config = dict(
    n_layer=13,
    d_model=256,
    n_experts=80,
    experts_per_token=4,
    d_expert=64,
    d_shared_expert=256,
    activation='swiglu',
    moe_layers=[0, 2, 4, 6, 8, 10, 12],
    n_empty_slots=20,
    router_score='softmax',
    normalize_top_k=True,
    routed_scale=2.0,
    balance_loss=0.00482,
    balance_bias=False,
    router_z_loss=0.0001,
    init_std_router=0.0183,
    lr_router=0.000477,
    n_head=4,
    n_kv_head=2,
    head_dim=64,
    vocab_size=4096,
    norm='rmsnorm',
    norm_place='pre',
    norm_eps=1e-05,
    positions='rope',
    rope_base=10000.0,
    rope_fraction=1.0,
    qk_norm=True,
    attn_scale=0.125,
    tie_embeddings=False,
    parallel_block=False,
    init='uniform',
    init_std_qkv=0.0271,
    init_std_o=0.00532,
    init_std_up=0.0271,
    init_std_down=0.00532,
    init_out_by_depth=True,
    optimizer='adam_variant',
    lr=0.00114,
    lr_mult_up=0.691,
    beta1=0.9,
    beta2=0.95,
    lr_head=0.0163,
    grad_clip=0.5,
    warmup_steps=384,
    schedule='wsd',
    decay_fraction=0.938,
    decay_shape='sqrt',
    final_lr_fraction=0.1,
    batch_tokens=32768,
    seq_len=1024,
    doc_mask=False,
    z_loss=0.0001,
    train_tokens=292200000,
    steps=8918,
    dataset='wikipedia_en',
)
Below are experts of layer 6 (counted from 0) of a mixture-of-experts language model. Rows are named gate (a neuron's input weights, with its number), up (a neuron's input weights, with its number), down (a neuron's output weights, with its number) and show model dimensions 0-255. Each number is 200 + 30 x the weight over its row's rms, rounded and kept within 0 to 999.
Before each expert's rows: "gets" lists some tokens that make up at least twice as much of what it gets as of all text; "comes after" lists some tokens at least twice as common just before its tokens as in all text. This comes from a sample of Wikipedia text that the model never trained on. Tokens count by the router's weight.

# expert 41
gets: ".", ").", " | ", " U.", " Am", "ib"
comes after: " P", "0", "3", " M", "4", "2"
gate0,225,146,133,184,189,203,203,207,175,187,198,174,185,188,171,199,205,233,203,271,228,200,218,200,252,201,165,167,167,214,220,161,220,145,206,199,244,186,173,194,203,187,214,212,239,190,170,229,206,184,130,195,232,200,183,170,189,253,185,139,253,188,230,186,263,204,162,207,175,195,207,170,213,234,246,181,216,206,214,207,203,231,215,184,194,199,179,171,210,183,224,201,227,173,186,166,184,239,206,174,254,206,217,201,246,235,154,264,175,222,237,209,156,195,173,198,158,203,271,208,259,231,207,212,195,197,189,201,249,151,165,250,228,220,181,162,176,142,230,197,171,175,219,215,255,198,303,171,226,194,190,171,178,271,233,163,198,234,188,204,218,168,200,221,247,158,193,153,168,178,126,188,206,181,177,223,276,182,172,207,149,187,170,219,171,178,225,252,221,192,188,179,215,234,222,133,227,185,216,173,178,190,220,177,225,168,222,151,190,222,206,226,185,172,206,236,167,229,178,233,202,192,198,220,188,165,233,187,203,205,158,251,204,267,213,203,151,167,148,190,224,199,200,184,229,196,181,210,203,185,244,181,218,155,213,216
up0,240,197,227,166,179,204,262,229,175,138,195,213,175,231,235,191,212,207,196,211,200,179,246,253,159,208,184,180,210,208,186,255,177,151,170,234,219,170,209,222,258,169,270,198,165,244,216,260,193,230,200,216,149,143,211,183,236,212,174,146,219,204,192,171,190,169,208,174,180,181,176,184,225,269,248,220,236,201,238,202,164,235,186,191,173,134,220,193,197,208,164,197,206,205,177,158,190,218,203,127,221,180,247,190,238,196,183,257,167,209,164,202,241,294,229,152,210,237,218,210,233,158,209,223,202,146,242,206,230,191,155,220,200,180,229,165,147,228,205,233,124,149,187,207,180,170,188,193,229,199,201,171,209,168,209,173,183,236,199,205,172,140,188,207,177,207,187,164,206,153,153,202,156,238,198,172,242,235,196,176,195,167,249,251,150,216,225,218,225,219,161,201,219,194,206,164,238,166,200,140,184,194,196,250,190,203,237,212,175,165,210,220,183,183,187,209,210,204,206,193,192,195,231,198,229,247,212,145,201,160,175,183,208,274,188,177,153,206,202,190,227,219,190,193,196,227,189,216,261,174,219,187,205,205,232,214
down0,218,225,165,208,207,208,211,195,191,213,180,179,174,248,157,239,177,204,233,173,186,197,209,230,216,194,206,177,184,255,208,174,171,238,200,220,233,185,158,178,263,212,194,146,196,251,171,165,170,235,223,165,163,142,218,243,201,197,208,194,223,191,242,207,241,176,178,195,187,206,163,237,149,146,186,230,213,237,229,240,193,237,185,167,203,154,169,189,217,228,253,189,173,171,136,225,166,206,205,169,183,231,186,188,190,204,196,157,189,178,222,183,175,219,200,180,165,153,214,146,238,206,168,144,155,175,214,190,211,212,222,252,166,207,170,173,176,185,214,210,178,200,186,213,208,196,147,256,238,206,177,218,180,276,208,226,199,201,207,219,260,270,215,204,199,151,189,143,249,244,125,194,153,204,254,140,230,204,193,139,150,215,123,196,185,232,191,185,219,185,195,191,194,188,223,185,166,167,211,215,224,172,204,236,122,161,231,205,191,189,194,231,181,200,265,186,187,183,229,208,206,212,202,218,226,231,181,218,181,203,206,233,205,230,205,209,178,240,185,137,135,184,180,189,148,209,272,182,201,162,229,201,214,202,171,230

# expert 30
gets: ".", " | ", "|  |", ") | ", ",", "| "
comes after: "0", "\n", "%", "7", "3", "6"
gate0,182,216,212,176,151,189,174,190,208,157,196,172,251,212,190,187,213,219,166,133,141,185,221,228,182,202,188,167,198,165,198,214,240,216,178,197,255,150,194,114,178,199,244,145,162,194,187,263,156,233,195,178,224,233,213,147,229,206,203,186,159,172,203,220,209,186,255,202,260,241,240,186,230,199,209,236,194,146,190,178,167,185,190,237,192,202,224,244,253,168,201,181,181,231,173,178,144,185,159,166,219,219,238,184,203,249,195,196,173,235,186,210,192,175,203,173,186,236,180,169,224,190,233,223,217,207,220,158,228,152,251,233,179,132,192,202,210,196,234,204,265,192,190,219,220,207,219,187,202,216,220,166,200,151,227,184,156,200,196,205,215,199,216,257,214,172,204,223,216,209,207,276,169,226,225,158,157,190,150,177,230,201,230,119,227,246,187,249,204,218,173,170,212,198,215,218,197,163,251,196,204,203,208,169,233,203,205,192,228,151,143,212,169,189,176,194,143,217,157,211,212,201,170,157,218,183,140,160,214,217,189,189,223,176,199,217,226,232,173,210,151,203,169,227,179,207,132,228,149,179,226,132,194,239,224,192
up0,180,198,179,170,193,233,169,232,251,249,153,210,245,154,235,248,191,230,139,204,146,219,178,206,207,191,197,198,223,164,232,179,209,228,165,220,212,202,155,169,179,230,252,136,218,170,232,261,242,207,165,127,164,160,205,182,171,205,267,216,177,171,199,208,271,185,237,241,184,163,238,235,265,169,187,186,228,172,193,208,219,175,155,230,184,190,186,233,195,189,203,192,254,224,159,206,225,249,205,200,216,244,217,186,218,214,238,170,221,198,192,178,197,180,196,216,164,208,136,194,183,233,172,244,196,218,187,170,167,228,193,196,180,198,191,259,180,229,245,250,224,228,175,181,248,210,162,202,173,180,188,205,230,192,217,224,180,243,240,120,211,223,228,174,181,219,171,245,210,202,218,185,236,242,227,233,208,238,190,189,244,232,224,204,261,185,199,165,193,215,159,228,184,219,215,207,203,191,118,246,240,234,220,223,235,208,225,197,177,228,195,177,154,190,180,236,190,217,229,177,141,198,145,200,246,249,139,176,249,187,201,182,195,179,264,182,181,192,187,187,197,190,183,196,164,216,175,202,211,176,173,194,201,189,184,235
down0,98,215,175,161,182,167,144,192,220,185,188,223,132,215,168,215,232,213,138,189,227,217,167,191,191,241,204,160,199,195,225,173,228,251,154,235,200,220,191,224,196,196,194,175,150,175,190,189,215,182,192,213,241,167,163,155,262,239,229,238,230,207,204,168,187,140,168,194,182,212,195,176,212,210,234,191,177,185,199,244,236,225,191,186,200,208,247,154,217,186,199,170,167,189,210,164,240,172,235,188,181,198,173,214,186,165,245,185,197,221,244,240,162,227,205,147,219,239,181,224,204,250,184,219,240,171,238,202,227,216,189,229,163,191,219,237,233,215,214,206,289,172,205,207,215,190,153,150,231,205,218,267,165,200,237,213,180,189,195,232,167,157,198,194,225,245,228,205,219,204,251,135,210,181,210,157,199,198,184,154,217,223,218,226,219,214,198,189,176,206,214,140,221,207,205,178,206,211,199,220,190,204,160,165,141,268,150,172,228,231,177,218,178,173,170,220,230,183,199,156,178,236,180,200,157,184,203,150,245,218,149,188,210,173,213,205,156,129,197,191,215,182,190,244,185,235,154,191,205,210,148,206,264,258,183,179

# expert 36
gets: ".", " his", "==", "d", "f", " And"
comes after: " D", "| ", "\n", "|", " d", " |"
gate0,135,217,209,210,225,153,216,177,175,206,194,206,239,205,192,184,230,180,185,178,247,212,166,205,263,183,183,237,210,239,176,174,252,258,208,210,184,221,220,242,188,205,225,174,186,155,188,182,156,241,234,228,196,194,135,172,203,199,226,266,163,231,233,179,208,243,218,187,211,179,214,194,243,162,221,212,241,163,191,174,235,226,178,228,242,165,138,231,170,178,185,187,158,180,172,165,193,203,240,272,206,221,156,247,151,202,206,161,200,195,206,189,231,190,154,168,238,233,188,210,207,176,207,184,158,167,238,213,254,182,238,210,161,175,153,183,227,180,229,243,253,156,261,183,155,213,182,178,209,224,201,137,218,191,213,185,174,216,230,181,194,187,194,207,204,122,189,200,249,183,209,244,200,215,180,224,137,190,198,232,267,212,160,166,190,225,170,206,158,222,185,178,265,231,162,173,157,199,247,160,259,186,206,193,199,170,257,163,177,215,172,180,209,202,192,154,214,211,198,188,193,214,220,165,184,158,223,177,175,207,213,170,211,205,143,180,156,222,176,204,268,203,170,257,228,193,198,171,211,164,180,230,226,213,203,190
up0,264,168,134,188,193,202,175,220,205,167,198,186,187,168,216,146,179,157,196,210,140,184,210,175,150,172,216,228,189,212,182,195,198,197,190,193,182,252,199,208,252,188,197,180,206,233,189,195,212,219,161,132,219,154,209,225,220,187,236,136,208,221,165,201,234,167,183,194,213,205,210,179,174,217,170,233,119,207,257,202,161,185,234,201,135,215,211,193,233,208,188,188,181,243,168,206,223,145,173,162,144,259,228,185,188,170,192,204,225,204,220,202,211,234,155,212,178,208,149,175,167,213,248,199,218,243,121,231,212,216,161,194,235,212,225,232,199,187,209,183,171,190,213,167,196,221,209,172,172,156,181,231,198,217,166,180,235,255,195,174,248,221,182,182,245,247,223,220,208,157,218,241,188,229,214,232,226,191,150,217,163,251,219,249,169,191,227,165,208,201,212,221,180,204,236,153,248,200,162,255,178,192,220,197,158,194,161,197,233,197,153,208,191,238,162,205,180,220,227,233,205,188,205,185,183,246,169,224,173,137,194,192,218,203,220,188,251,203,204,190,95,198,174,138,145,220,183,197,166,177,248,153,241,216,190,205
down0,161,167,176,200,219,194,180,203,201,204,227,253,74,177,209,181,175,185,198,196,214,174,172,151,220,231,172,234,142,162,156,200,200,239,216,222,140,192,195,215,147,226,210,180,199,266,223,225,186,218,217,172,225,160,195,233,190,210,190,137,198,163,235,200,144,193,158,203,164,166,198,232,186,235,193,181,187,152,162,185,172,154,189,253,153,217,179,176,132,161,200,208,184,198,193,153,182,185,212,185,205,211,199,189,243,170,215,192,209,184,214,193,193,174,179,243,164,180,215,202,199,186,192,176,221,236,189,191,173,149,235,194,166,195,154,249,173,187,205,179,188,229,169,231,263,187,213,188,168,176,218,232,232,206,202,205,219,153,157,212,222,224,215,258,204,150,188,159,232,195,172,209,227,212,195,187,234,261,225,211,212,173,259,213,211,199,212,192,158,156,209,175,190,230,178,187,240,204,168,210,206,221,188,92,222,231,183,237,135,201,172,164,247,145,206,271,214,167,211,201,173,176,177,247,246,200,227,191,178,168,225,221,150,229,234,195,190,178,225,238,165,222,177,176,183,217,198,207,238,188,252,235,208,206,218,206